Weights of a small mixture-of-experts language model, trained from scratch on English Wikipedia.
Experts: 64 experts in each of 12 layers, a softmax router.
Training: a variant of Muon for the experts, 5291 steps.
Below are experts of layer 6 (counted from 0) of a mixture-of-experts language model. Rows are named up (a neuron's input weights, with its number) and show model dimensions 0-127. Each number is 500 + 25 x the weight over its row's rms, rounded and kept within 0 to 999. Numbers have three digits each.
Before each expert's rows: a language model's description of what the expert responds to. This comes from a sample of Wikipedia text that the model never trained on.

# expert 11
Short word-start pieces, especially capital T and clusters like cl, br, ph, that open a longer word (T-oolkit, cl-ung, am-ph-itheatre).
up0:520494454538531516520530538501490545521467526471494500518515522507543501488512516463508512471480480493493502492515498482456484426507501485519418561481475529558494477507538530479456505460479512486518459484553493495498484489491511477471526533476544528490491516482510458517481516462501482482488508509490547499519512510479499496497480471480522466483511487496471502513496488493477495523504
up1:549469497502515499504496508451480535466526477505502569487508523516484541484510501463463529495495510474512531478458526510500536487518531494490492504488510439517528509513498486538492480451513484498495511488521535480479522513513499528476484484521458482489540498523485495451530461504538498473505531544517451526502511479483498508529462498498548464523534480526499489522480524521464457538502
up2:477502500472478516538510496521528497460513509534529511503511459523463485508529512544515566538506487527518488539505503460508515511494534542475516493507519496526513474478527486493509466505478517467518497520461506491511495478505499453487485508519483538487521496465451509534539468531498551472502434459478525460510536539495518526497502525481491474549480547485497502462526497500502514476511
up3:512496484502458488492484440519531513506508515489514470520521506468522475426551455501506520465473463500498519481501502532496491519490548467504503524478468498528522470491497536545490489489507521518502454486481512518508493512465504509484489476477530477512539490517435554506532530497515519539495480515479497509515441491487514544535518503501514513501502535517508517528463540472552504505514
up4:497487495511500514486503454519477503494510503488487448518510528490500539475529492467517480480538543472506532451475526529546512485495535495538551492520486487538510488508458523516517525499516426508483541489497481554481520530508500500487486529510519532544503507477500504547501530498521525518542518520490519516490491478513486499542513509486516474496546474519465508514575504496473504537478
up5:516489458532492497536519484487517507474459506501498490542502488480465458483521521513492508518552503502538495533524476509488511498499506497465500490514489485500580493477524532524498500482520493481482522489466452510497510529495469535521467484481513498513532458530479467509527476460466455534455444503495503508502487461498498481506469474473515498483469492462458495555549514513532529475484
up6:502447506507536502555482486510489555473508570521501499492475513527465481469478486511537492487514477476492501471469525499533448528495511518486527541531482516511511507480521446510484513485449493504484521500507504533526528483482516501440455448505515483459542506496467481504513491459482493482472506466476487476495497499490513504472523523495504494490517474511490508513562474512495530486448
up7:511514547504439494475529515494532541517517484472527513516488495470508466497518518481478534495510511510490507508486517477491481480510489472481498496498506487505537477497484486505481509462468479434486512506540521527473512490496455513511553497507521533534496489448482472449509502469502509513573542493445522497526515490436510469496515495520478542483517454508517510532473514507479458520509
up8:457519514519509509474519450494474511499473513516527478519501466523500519511469531525491491480492521481524530480502505523537497494476450501488482471526442518522479470513502523490507468495534467526489454438510492515478505476463554509524469487488531483498490501511490504533469506479457492506505468483427559511485483485521532472486491509538523451537515467493521488499479482517532503492461
up9:513522541505465441514482517479456502482527470530462543515522472471476455525488505497425545496492468483495486484522510482530483471514532489529519527514533549523507496476476500503523457475489451532516475487508533515491449463520524478523489505492455512546494539508511443487492494521503490482505518508503547509519496475513497515491523521493476497514492525481507488464483469498502465505503
up10:473510550476493505542498451512542514470518495536534493522527518501492485486514521476531470541503445541516442494508478538489499457456490506474513509485505490521539508478496520473497549521511525518493495476500489550496490499500458489501493483530531484525471446537506528519494504516486540497555502549518524471490506491508551487472484477508550524496483503521511511517475479477528506515522
up11:507517536513540521505522544543534493504468485518531493474505455468536500480524479554466487467444549500521509501534509457470489473486518484491468478468443458466453487513479498467533518536515528475498487488490535500512516472477505489505536477504547532500508510520500503488505536529519498481516484487499513503473493483465468505539524520471456535506497486479502519469504537519503487509480
up12:478538503494543519524522468501497494484514492487502554475547460507519500563493461488486473517491475518480476476496520491538490514486503486497546469532477450494528523486471489467494491507491497516562496519538509492549492505475479489494453490535490525497488530509519470449503515505512493490535491477490502491513508544466497506455523502513449513538542523506469504502502486468455541480538
up13:532482531537490504525482517474452520499529494485505514518505469542513489499505498484448491496515524494505461523516472440510486530493546514524487542486525510493468521532556514496482485493541485505470464474469470513521490487497487466503497520508501538503423558520498517532519493458490507504505454520483509475495492469460463519439478502519537513496510491524522532511487517512493480500528
up14:501485527517488467470478475528499493469503501500488494481514511462506483533447491522496460507495493479486495493495502448473507543483532510506489509511529506526525525509531502504489554521501508478518520481467518524463501520546503491523496494522506478494507548484448526465452435447458485509503476501531472505511489521546470503529493497438504521545523528501467490528477505530528542469513
up15:490489474522518473520558465474454523471527500525515534455477453481508511519473487501474480494510465527528513476488511498525568446513491477533495530487487528495488478504509437516473523500480500508491525482496507503480456499519509507502503468491486500474504457498470477468489499511471511522469524517503457513501536528507524528527499490497558556515486518490533493469522472498493538552490
up16:523541514498528476501508478495467496498449508484479539486510493502515500488498543479482525492548461508514482499493522474476513522539482530520458515493522520563499509490496478481466475496513494520483561474513501507506487536502522512522480479496528490490487515478450537484482497523499408542465500490495471520503517516517482491496500427501463498497503526470530482482483498485553517549511
up17:462486486507499533484498483530493505473458499478490542499434540541497508520506474544535534472486449478478455513513512496474480522475500488539520515483532530559514466498524491470524520492518555514516446491501478522522502486484503528473478504495489511520548505452526485523462510471456527486499505463469500507517515498536504468485495524526494530506517501490516535466514472495527489472496
up18:497534503506506538531481497482495489490485507510470523498529499498497508477494516518486473528532487477545510487524472518533540529511537514482532494485444499496524499474506496464533564494464498490497518481545476500507479502520526536526501506471507501527519491530498490479487515508470501589494479498472476464539555504536538488474489431497509544523502474466534497517493493458511519520477
up19:516454506523491506508530532488506456478503485505469507507521463519494492493477480457516522489489571501488510446488459541472459494528463513535480492524515465502520470524530500491479480470515542456492522524497482502500523489505495534456499516478511486487527520549498541492462526496484545481507476524492515541447458495473502475508505492503507515458484488473493484504495497454466518471547
up20:504504502477536528512516528546479451498508520503524464489493573498519513554519478507510491504494501518464486505525479507496564466550524470498473476458496467498478485493498515488474531455512507499517457466531473562480465462485485510518499504506541483517537519498475490458479509518522480468518500509491499492523494508480477540541493518501504479550521486498523501531521495532508488483552
up21:523518487509483532497497463534493569515500467516462487489499470470484479515503509498495457495504489504453467494526559510501501514497532502468454508523468460485508505506493484521471481542490501493492504524475479473476546495514491552454503513483523461494475473510503508476546522494535513468476506463464501477507535533536522482468494492472497480452574478485468493487520513527485486502473
up22:537478508496545520524477493493515549523469507510524520498490518505532548497504517547507545575522449503511494486477477483476499476493506558520518480502516484500479522526480482526492524499477489500511492530490532503502512539464483474496475504530525489544465467491496490482497489460524452485475456525511463519526528458530529475500467492546497467500498540525523486469545497508519485514503
up23:506507490513498420484511500543513488533523571497540533507488486515501509511516498516526476541551511522542505508482498494476520480479498467539522523490506474480506479502531446559498465523492508525477487467523451506520511472476487504490505512452479490508496507508468552493445515477509473474517491530495519478484508501472470483482497523520502461539539518493461532515472489488495492524507
up24:515483522517516574515476494503545540511513508447471550497499522471494479497480481470495548511479512512503484542543490488476476501471509463455487493473491563496459494503450465506533470471507496489474471482469453536509501545492518534485523489509494525478476478523530527488508506535494517544525517509477505507493462493505502531527464463482475490488503502508460476524471506515500481494496
up25:528498502523522527477523533515511457462487494493546448512511436512481505470532531482508556476487556509489491510527468502518500521499498517497464524492499491477483527482521525498508536513496500478474441488528560489491530533465487521457501532512544448496504500444496457491503482506553483511523517484463499509535501516491482519500506503503497517486476465540505491502477520471478516492520
up26:486469516523511466531537520538474485497457507533505496519502448498491494523459493526526556499478522497505521493521521494513495514524487535509534547528474496527495496536505499525494479504512503489556513517497572502499534486444493477555508511520546533538497466487465456473488533501501468512510464490516479485463463526529503507521504478503477470514505513516503484482488473540481547513491
up27:469452540539502519526495508480514454508506509479512511497534492504479522497498495473538496503539505480492501500496516482501532504490492515502503510470481520485498495484498504509495463471476506490504556488466486483507510541504522490488468473483542448494506493475525505464513478538541499560472446534536527438509479436498513528513459493537451514514476445459507513478504532500508466480489
up28:491494507496515505512473443477483520502475473526492494468565545520494463500511499510521501516508488534488511490511529491455455498523506519529508538494448482514531488457512506517518491552524482511497516532522465530539498502506505493516491524492485497495539476507463458504480489492494478492459519510511492467504524560483524517477481522518498521475483521461541504491559421520466480529497
up29:550486499518514534532537509532531529527482528465496483506506579477499480486463488497504490556532462492535540476493482499501481499513499460456502488513485499518477522494523508509482522451536541485520538453527468506512526489490517501500510535467491476476530474528476469494494500474506572471510473499482515512503496521491519539499507480469469533482498516459507496507460532523514514502478
up30:465486531532502509515504527522533514487491513530502521509528566501527560516531507509514508541487501512473509510498451490538520518506542529465516475485487474487477522529480514550494516501494503473517503485523490483491508541518506552518463494547521463493527514478491499463528497459444478521511470491506478519510475517504551488492481517495516531530455504480536533522480477536541535472499
up31:506500476530523479492505498525502496508539514494540468503482484484527462494512507487565512490529483483479508477470457525508532482513467506452493454517510532479506442527517543472503457471476487518528503488516492530515492502539525528496495499458498499503489524477485472451519490502504517484521500513447517516487459534447498491505475467523476506489535484519541531506511534506493556553464
up32:465477508514473551489501497492550519503531506533488466500498464492512505518482493515484487546491494476536482463527493517499461500501493534549493534518472525511485456513475496530481527523533500472451493490519496481494507528467480500503552473482514515507534510490521520439503498497519554497542504559559535480539488502500462514521525499479472504538482477516553497496511507507458488504523
up33:572502478531536495520583504487511532492539556519480492467495480527529458503486472480497502493510490510533467485485502525496517493487446498476524489498533499494493479526506513490485520503529504471529531496470520528477484478556524459498491496482528536512539487540534502505500460522510483496469465507498479526478540532507485492466483499495480494523495518514489524535483443504517547487479
up34:509506485504531509509566494493512522509502492503469504474472521514482481500475525464487537509524513453519520478521459542471498513500493503494483492538485494533496494493504484487536487497541495519505502557442504527471518476494486512502512511559537500537491477517426476450535508491492509531480492520484472487466498535460538505494473524473530479461510527492539536534473488506534485489465

# expert 26
First digits of years and numbers after commas or "in", e.g. the 2 of 2008, 82%, 54-yard, plus quote openers like : ".
up13:494526531507477489516492503494491506477483469490519508550542465446490504472481539483550523548517497538477525520478459485531513522474494491498515460490506511478496499491498521514465472513512519499459487506471502521488519549495474509500527488515493508515494479495441523529498455472504549497491499487495529451476457481509538490514549507492551511491463440522532546497485480479514531529498
up14:506508524471489460555461498528555498524473553480484483533491458549527465463529491539543489490540556518514525508487480506517503534487484506527467532500510500483540495508499481526464518529491498474527482476488504511521482491496485462485498481498527499523498478511465489482482483470428477502508486488491509552527461500474497509495482513485514529506509522494517446520512463491537490482532
up15:498500448524465496475469537481506507480494494485510473521560456535458499569522520443454487555468502491528494528512512525475529479480483516476473510501544490496509494503481514515462455499502511513485462505477513515496538470483510524483487494494485492491508477459533479527454527513482481489503513512503529495536471509494505533482540508511517495519482493554484466505520479442491529513513
up16:519468538486490540508540514508523524525470474532533490497444481482512493457489507457485487507484497486507493511510462495496471482493496478508515496529468505513543448476583498489481498470523482498466509498496507519516574487500480497485489479512496516462516490511534487543513537494490516467521496469486526492494493508467526540509512494441512491481521571503494503515504507479500541443523
up17:517525507528500528534480537511499541474495544478511480487492493531473506505470475498456494499560491537478487527509565506457478508527489502485479468496521526530477486503525481522519531511555498529551515509463497517482466502476476519508455494518507494460494530482532541486529463520503513473457496476489486519474521478474531539521510458498499476505487509540477512523473489539500551506490
up18:501536440462510460491513517471529543532475535484523466552516466451476490478512546514516507458547486493512483529500510516473485498503496497446519491485462475497499461520530489478498482508464481510483522470491515495521496545463534485496520559451470499521490504485519505469484518568503479492516501459470497475499500473492482490517495500521476502507464467491510526534501474497523487508484
up19:453487505522530522454501493514487546502514491465462504466481519558482448472540502491514508492504462499521481500518498518549524494474471472514510478532507513475467506458500522512543487453484491522487461512479482499501507487507497492530490458522536516512546484482490541475469493511479481519502518462522518508478503479521519541535479494458491507488506508478478513568443475491497551486486
up20:461472509504499506499500473504510479466525485522476478508539440492495475458465478508469471486486504501505473429503530498486438501483516511483508513510465477510522493507468519518458481491509450471509541547502523460527504502490452474516522454496494523528540508507525481480518484494473491513466501523517513518464477514510519499488555527505548466536503496504501482464511456548500507519488
up21:513482504488482454541494495528501506502495503520507492526533516487505479468466548501501494535491481453494494480529495480478481491498444508496526491507457508505537513483528489531487471521543519522495502486473482517544474494479525492454533450457493482493478475473544497484511500490458481536549525503474564481465474495488545453465507527502481486505504481524537520487465478527523523471528
up22:483508514495457494481509459468524484463478493455487499489520488529481510517499499486452478492468479472506521480486508518529500488486476466480479514505506475470505519493511455527504523499523446477508530506484507492491530529469505514477514442501581493519488499491457511458511489513523512510492474508514452482455500487476497484546452508518429526511466531566497515472510501527505474513492
up23:475494468546497512474497501532524502495471505531516556522516492512492529479508506480464463533524557536549519490469490495475499466470487469495521490510520480520528502502470485526490468538474493477495501503504504516513494502498528505493486527512573512464551453561529474512492493536520521507508486497477458516498488516500479492531573509517475538539520489497492528502479490556509500501490
up24:517510479528522528493523481545483465470531479527493454496512478540485483471453504473481504480498505542524490504512521516562503536495503487491532506512569476491488517508501504540459536441535546498497508510480476488509512500556509499510511497530522506501504536459504538499541497510471511512515479482515526480459515501453483514507519487453500548501500478514545484506496536503481458523501
up25:510517516499466477503545535502502498504503514530513467523479446548539511528466486525518515501510456455487468522483502468489533509502509532475531463472505468498511512548501521466500497532503459520516470488470551521458514500519520519442512482494494510504497496481491521509522520507498516521475496576494520512466484508500472460531486501491464551539499462516494518488538507486487484457477
up26:532499524484522480496495482466520481493445476487482533477509493456542460489513529519487485510489457487509529517489498504504468518539458537527511471513503466495541484498479509525477476511487462497536510449487520522499463498498470501492478479497510492469475473500465491533518566523485520461497463500494438518488472514494541504527517459520471476521465532484482446505503473506475472525467
up27:473485521489516506495467500465487433477496487485491485494512464487509513479507470516448490511477522529484483485538554472473522476507545529485477521525536511517510510489504477496508452493485498457523504501514514495484445525482523520467502561537498498518478460477497511471509478562469468494506483502462486485451506496498501475515501534472494515541520509441512493549488524475491485460520
up28:513445521520476478521490501469444505483493534494492529508444467511488497453530524502504505503530480498459528483511536502540498489488521478517536512495515495472515471502456499474508490481481524460551498517487523501527492489534482504498505532489531490476506495473550521484522478497482473512543494533455489493529470527490491529515458491540462545473501470497525540540525474517479507538455
up29:496524432524490496523506480463517523490467509510504507475504483486467498488473459526507493513490519498548534470486456530493482526517506507492511491503525545514496496495459518533520612498508489512527484497556502515520487496494538482548499511498504511516462491538502538466528494494485479491541509477495481532543458501511457518488514508483509546510479481514509491466516498486527516513457
up30:491512505482471474509525455460544526479513532531502535519547533499451504582515475481523492538482485517532532498486467477448495512493508540504457521495506511494500550487506508506501495530481488516523489527565512519476474472510541505501534514540487538512488496526446506505472500483517506518486524484526507471495505512501542491551509533481520513513490516507469494514491476489457477498475
up31:437485478490491517484469501539493516457493496467506502489494494519514458520528462495551520471492528500469520479513514529450486459529490541518476531498496489490502510506497469485528467464528510467445515553507491551507493512503492529499521503507482496500499484521490502500495533505531541477514498478478457477516506466463495496483494555543507471512510448506443469537521491534475495493531
up32:504505481508511532420536524481525480535542502475530477508484485475523505511515465497469497510504483482500501481508525486508515491491483518485470497500511519467502491471472458486471495516466471540510543532498536518514509466519509492474490472474503487444547579536510514491527499507499515526495461455509522501487492524521536502501549527501501505465477475480492429489525473515501534507468
up33:481520558497527518492467509501529505486508519469500482513470520506484547501507495491431586499473503431506472503485503463488481499495484459494469524545504477518504566498453542495523481469491508526513508453507465543520478503494467525509479492521466505496472471504515499511511478522469489496511484512468467515488490496507531546503477497479489507465517507500533462500544507506474491501502
up34:493510491501494492492509509496442472445502499513515523501537526501479462529500512483490486500537498535513506477495490497509522491544536521498550507496474510526516513490495498562536490501510516484447497445439532481538498518508484530498511515461467469516533514482448493470483527540479487490538490504493529476514560558499491518551506533493468513484487507512488525484515494537470488506471
up35:519473494497517466513490499489548526434493502502530548507496505518541514463480507491460475520475448512526507519483481483471481517512497534504483528524507537492516505445496456542453493432464495463491471504479520502485515506527499510507470456491535471470479502479498477508467506485522528506530524526456507519470510532470481523490530509487490512478506506487514460517487491464498531556501
up36:475473487483518466492447482487503475521479466534495459499509518501530502475541492468541483479517519527471476510483483482481488528510512517548471485493516521482503447473499477514525515463472514510503500440529473511451498485487505503509451528465522497498553472454495521460514502517528547499480481517522489527508480538486507469501491468506484502487470491500496502540489533488429543518472
up37:465484493431550486511498478543502495479493460473496486488525490528513489517536475529514517466516502504523490482499491470490484512541483518514540511484516518494524477510528487517484538498438479498490520528480494498479513555488460494516487519537536500515552510527445492501529523483520520491508522533492473500472530499512559524476482506500515491500548466526454523547500553500468488504491
up38:538529487559512500475503496494436565456518478534465504509499494504471502518496517535464528494556495471428514484554493534496530506491479466491483523515501493496496467503487488503488522529473466480508517468500530497478518570504494461508505500507511494481488478499516485489473508504491511475454499539518478480522503483529488479494482466461502455465527484471496473482498477458490501514484
up39:481546510513498502506520503466443515488491525489538514491536511530496565495508509524498528477521526470508447484508523478519526498505494496444513543479473504486507509481516459516531485491540502534473506513493504475432512431545523510497457538474501508464483506485528495500513494503547503501545492497520562465512502512518518492494461509465533511475510495497501530498512505492455472513497
up40:473518531532495512468497445540529529507523527506490498509491464487519536476512498497503521465526474517464471507489482505527507549560494533446490516508490484457511547520472530514534492511480504514478544498505542438487517512504485508490515501530527458495482511519498503510455487448457451487528497500520521528528488496547495508475540527456515518508495467490524484521501485527498519496485
up41:538507498518482530522536498518504547517536494545470482485457476521468485520509516474488475510489486469493517478506511497469512520530508519468475491466505539531535466492486476482497476489473553465521505486478473505511515469497544514497531520448529479518503511483518545462524481503492508436526501511464528492489520488473496479503478485471481564459496450497516513478497494459486443510491
up42:501540509497493457490453473497539454469464508526463499548496478484511509507492478510500480469538515472505485505510527484535522496459516501489445476513504489493496498474510482556525498461501508464476517551497443497494506493502525489520493475528531478499501516481457511515491517564537475484506510504467456504509475510497538550488443507481515478518506462479480488498530532500541514464501
up43:500506475441492492497466512496455531498497503538512489516521482527532501510495478517523487498512557529529494490532507479569458548524487521499522486473508488518501537473493504508504498509542504477472485503477520499534494520503534557439479521523521485522473488487506488460506478506461480569493488541501491499527519509505453488492491481479522480553458549507539499501470498508479507503473
up44:480486489550522469473485464545490506501511534458513505494487473537520548534470521478458533491516480504517541496459482547504524479499508470542516521463489507483511461489496464509457536492518484478511509492493461483480487481457495499511473490527511467524542501496549465511528472499499495468532548472462504521517459532495483447459492458496515499499519504516498487523496508483499484475532
up45:490546528484463451440500469482496492535492502482513515524480500516512488492534499500522510506502468551473488498489498490461502533536509503515463522562527482509466515519473507521539476465528491467486550540503447507514507466485467491523521550492498511496498506525509485509507478525522496509549493527477481500473523523495506521491494490522502441509498544498544452533492514535493468532472
up46:481510475519512508497455438476503478525537504508545522498527488505505461469482486470527518526538521522535505513500475514500502490481497481527511492498484527482488506486522490502563500579546487461500498540487480504491493489481506479534523475494444511488496495497454537547507486492490488487472495548495460482518482457485491521463510490472512520471508479488497509508547524497482450486561
up47:502492507487515453499501500523482542515500533500498495493550470537471555477542487456517505505527480487454460542495497512494465486478492517496553509506481479489459519501422501530445513479509491496503533497491520483511485441496467514492521503482536526540518503516524508484466490522513477506551459507476477470510482506514475515492492496517497519475508507441491525454515494490500506466540

# expert 24
Digits starting years such as 1989 or 2001, Year/Opponent table headers, and prepositions after verbs: tried to, led to, proposed by, according to.
up2:501541493538515430489469487502491515494524461531498508506467541499516498482506506529481529523531473486517499514496508488453520554486504495449484482489485537480503500511525501486467524473509502497470508468545504496467466521507479494461463474478485490535484471496494498503526520512477527486517512510485465460519531477515489431530503539490477507515529499497470560509479466499547524468551
up3:483521557502544517520468468493462513472470482494487498494485474489450451497545507525544502505524551504521498483489498518485499508494495495504487484568479438486450533469510529515503499486520499490550487520491533540497509484507522466494499511515525515498495494498478546514515454521492514480528517537539531447493459509496523496538483496527531514522550489503500502519478515525484492455495
up4:478478484542454520477520505543520507506519513551461428471489505508494540495531557506483522465507514490539520489557557497475526520498514487513478508530554494481534487525491513534510517523505496570476500473515499459469511516487508495463505525509481517521493498480517485466459469509490498502540514479490509538520498512503479474498488531494501494486499514471484519499498458510453533503475
up5:549519481489497500500486481468440523541531459483539529501456489529526506513536496500506504490521500482507484516485488512480471563467451488496472493488475539521484506470481510475493527503505463496511490485535519497461482483543497550522480517515545474480523484504460500485536478509449505495494543510505481546468501512507493529521469497532469549498521489493551519509531508526508545502497
up6:483492561515483533511500470472525476516470503478489521537528482484523481549509447493473503481490493519538483477523548457462469483470535501517526517505509515488482537489519452465480474482506517501495525448454495519501514563521459528490505470498500495520465500495505480505486479482443508492497501488505516516547480492528466520497485482517573450491489511513508497515480495500514471507474
up7:523503466486516501522501533463502456536484468483461492556510468515519496513464510525523544498501525504473461483484518476502473556485483484487484476538470518497546512504510508542515554522504511477470503517489513471550442544490497488489529516502535538542497508496523529482513533531519450512499514495491491500527480467549510486496534496529491462513476507509525487487483492524512494551481
up8:500488543516514516474450488503515503467472457510513492489467503475473509504562507465521499518541510497527509496465464465492481442518516483502487526460484472525487496514505461521539549498498523455508488497524493534517470486482546493519486477498498518545506491479526541515524460509523482507462504486435506492463495515497473540500497489492493522515502471520515525509559494545539489524534
up9:480522482535516539536456495471523530524450486557527514463513502506474515502511509535499495487496510525519509557502493462531451540510499533479462527508479466471515510515522444531456498474477500557509492502530479514483503509473474499472486455505514520478509530494508511543482535481498542504499508495525457483497517479496541493525488513535540506545464508499500488494491536515475496473498
up10:469486497523499487492476498516518459523516491478533517531470503481493482488479490485506525515524506485515478498505519503529510555515484512503499501523503514520536536493528518510486485445491502522463521521530502460515496507496520479516474498496530476496515513520468484453541473514486494483524447510515495558548537501508494500517548522457559514533486490555517497502482411534448488506476
up11:541499513551503503486495507496466500474474508507450483509485494529519499566464513446506528508478537479452513473507490454523522489541492499523486529493530488503497513497528479490524463480484473426480533534508492461504527531504492506464492505499533462530475484510500513501470513544499468484509492490519460512492535480509524497475512472542448533519503534525486500484477512548486469506488
up12:477471483555499493462530502476518485468455513480438516502478495477523494482475593498528532516488496483519527470457489522464485517553500556486471511521527506497490509513447512524496487494517497526497500508510517489465473495486512499518510518529514457509461458506483545494502479508498529524533508480528468475526533514470478532494500495507504488533487486457487523474513479492454488510503
up13:494488464520543518490489497473497528500480502498486506498508492471524500481505549490482509496481502524500487484522468488523492506431502510515485477525516455481483516504544466521492561487436545477486507518475517524479448495510468453526533565510451494521561508512538534522537507475501470489486478459494506483456502502508521494525489505505514511479489526502541546515478516519488506468508
up14:523518493478504529542505457475495525509494541510493536474509498474503468441514534532434515461516502507470500451529492561493486542525525487464483507553514527477484459494505486515463499502500433501486509494485481535524503504523541525531513485508481486445496493520495518495484481499490497539514468515502496506514518514559492449518502492488495470489533508507539532475498498473521506508514
up15:489500466489495506464504461489517538492535494521529527491530518524498517517548461540526505490504483492499473527523483506501451501477523482523470501491468488497483491536475588515496486450509522542478494463504522516480520511444496522489497518510505485533496501539526482525575556476455506487474491530486509490530461478510465500516478498512513473468523515483454499502514520497485489517499
up16:554524499486481499483509534487469493512506513502513480517577487499516508517464467399467528510473506494476520524491491501513524517452501501575514488487517504481472550498538525466537500494503534521503502477543526538513497501505536492453500472505477507505460488500528504519479505489493489502455537515504519480508517491543491518532487525532522539496512510505508531482503503467509499483514
up17:552535458497480494456503498507484512518508493518505513529483493475507479510496490525490507466520521478510479477559517508543532525478505466469506485528497553532531483510519495475487521534480457500517453513493442516448433500487502505499518498470499474496498496484507504502507480507532475513451518552535531500497514534472532499493458515487472497501489463548478549509528527528527512480503
up18:480482521481414526501494476493530527495506493498480517456486501480492484510513524495491550455503471499497526469561492506521473497477492510527470489461542519519572458493519495552526504510561528512545506496510475471520478515495456485538515525504512484511502492484463508469487508507539490517533499502485531494527472496465480538527505490510468495490490476497474515498521479528533505496536
up19:539503529433491513505499543510523507462491537446507536489501459474537481501515509523533514448494488444483523498476480502452488516494519470523505516515533500507507524475472490493520491499523466539514445444473458518457545500468463470541478496507523504480486499474510497484508480480523507538449485491502526525499485489504480482500492475523492482468511535482497533512455503489510506508490
up20:512513505479485472500486531539489493499497510499504505500503437511515532526475519513491532544531492524493496508500432490461522506547467513510503463524480499452482521458496495503496464463476508522508492468485537493514539511506509490509542467530502519514525551522486524505501471489497517493496510536472537543537463505464490485479498478454506486474550504469509473528543470455522501468543
up21:482517526536517472495503469502500489520508531483512439524566495496487513501533481465491471509500492492490479509519486511513534502488517520519539478501483483475492481565502515496490486535559511450498478497519487481490504493490494515475462502496506486508526466514506473512516469503438514493481492514516540492461477492539519518482484423528518540475501453518519490536497521531507563486455
up22:508518479499507508448527559493474483458489504495528456485507490515456501527489474432523503470528512487534525471478513484517546526477494487509513495514512514536546456517453474511476511531535495489507518513486524475501530515475511500535493509510498555511476498474475520488498540475490536508502516493556504479519453511502485470503496520510472501515470447453480523510531488485513464473532
up23:506486410505475559479532498494508469511481459483489459516505521491478509464476507531509513533502523507509509513500503479522505503517443528478487489458501486508473522492516523503537517506515454485503505470518483479541464487507502470504543511533489490506514526446502479547488513501542482505486503532527519459530503474484495473478521458488509546533498474476469489532536509443498480513518
up24:534535512505489470471544466489514447497533448495541466476457500480502480491488507453472549513491520526543471505503502542494483539492505517477533500537457506518491537496499541548522530482527496510516494454521482525472518450542462463509473504531496480494526505541491517536495504479494494507487511485480468486467474496525533501507517521532529483525499516497501525529519463483502512527508
up25:525494471504489480519519508461485516447483463497465545482516507503488491495529508520509499500507481544515497509512493435495493489491522504471509524502512459499535515469470517506478500511464513437489484461456476543504497464557538498511479504477478492494532478474489507487518525494528558500509526515486502510506485455490524504507503491513504499499437526498408512511505479452493517463497
up26:487529462502508504517501509479491465535499518483502533546517483460513450480495514504493536501515539512487432546504457492477474506504504532495468530478518471477511494500494520500526473458473480507492510483506479516479508523478445547502501545455473462536513439503495498521519478492500497513474505479476469515523499489502529477478488451481455467468450490554502489518503499478489491463509
up27:505554487499534502518453470505483477492529471494509545458532447512476508493463498474437514508501465484549499527520526484499478487493501514487492496496504491505533555485482516533519475484519480501539478480518502454490437513530502496472481481489498512524474528522521475489571528523500485455516544509553490515486503484482482496526511517490475467510484503530498530454517486506512533492496
up28:516512492522504550458500510493481539510544513508500477506513492492524531550530493482491505474482488492534502468491571517557528551497513480515499491522531478528401526440487487496495505540517501500492512519496486492527537488509560485500467549525517476503496495477511514469479477484517520498510498520508483535466439495502483520467481517469482516472496499510500490487488518494506483517494
up29:520502480454536486514488531498533532534493478541502511470463494491471507541511492524502525503489484482472556444496495469526519511486463486541542465471477521468505526528502536513489516494494507509486498479505468490477497465508504533490492516494500495458518473463484478430485504563486502513498495508516539526492539464535471522531491479448515539521514471506515521510544503493498474521529
up30:482545517492490484502541543517475532494508478527562533512502538523480474468493531498456515501511505475487533520504506526532486480486528528462489471515493516457436492509512460499510493500498527499490462513491459508461525481515483543521501496494500510515509521537500486501521487534506539478512538517492519513544501492493485497483458484582554500469511534464499479493461472507479472486512
up31:563477512505499479485465494550538477512526520511482521484546456533521517503473509482554502526498507505539471515490483549507497474495506466503532494521488510475492448515518491498485485511482501546498515496473477485527487489513545483498552497525498454483507477499585463505517458533490519446476470515520526524512541466466510493514505481509493510486522483512488515476480475524521480510487
up32:516528452505488515520506529502472523459537510535489498478511441497478485525518493509473525511537483441466494515510475503493496523528516536517478500468453483528512503506489453484494509460478483478503489533487481530521522481517502474452497487515486532520470525553523483500462488514469491476483514472482502470486516566494492490541495526460527496465506520505511515508524508501473426473466
up33:476502490541505495468516430526506504504513534497495528493500510476483559539524479513498491484516473457496483503467508501525501529511516504540524544495512472474558509495515512519547477486494507512522481521489512514536486555454488530533539485469489504504534444509505539446481507498493507481508513485541505508511513529514568501505514510510438482489484543478487516485499506466506490484532
up34:465528526479466514504493488468500516512521473531541473530509482513486496551541456535444542523507485532536484537503488493476492508481530516464475519476528492488506528524486467504486515478537507465501467490523476480505514542537499519529467470494500482489495507522523511518498517500494468532507529536455497493469472512535479543462541537498453523446486484522517487496547483512503480492499
up35:480453517512513502536481546508495518485496505509492508499513516454461542486522513498477547441525465466486497490517531525525555485549512492460486532521503495516505506479488485502525510519510535536468488512509493522465519470481453547429533516473491516487539509513496457545479489499497538485493492511484523457509470502499482493480483501508500498493470459513477559512486489534520524492480
up36:479516497510499483503506509507481498497474549485538445500490505492526498503503512478536491492493487497513495524477525515472492500501441514456511471518522471465511506486532540510479549493538498454483458491471491543520520495488517511445486462508467495539530530455499513542524508528493538506514495488489518495542455548544479485527458517558499538473510527459486507503477518497471480481501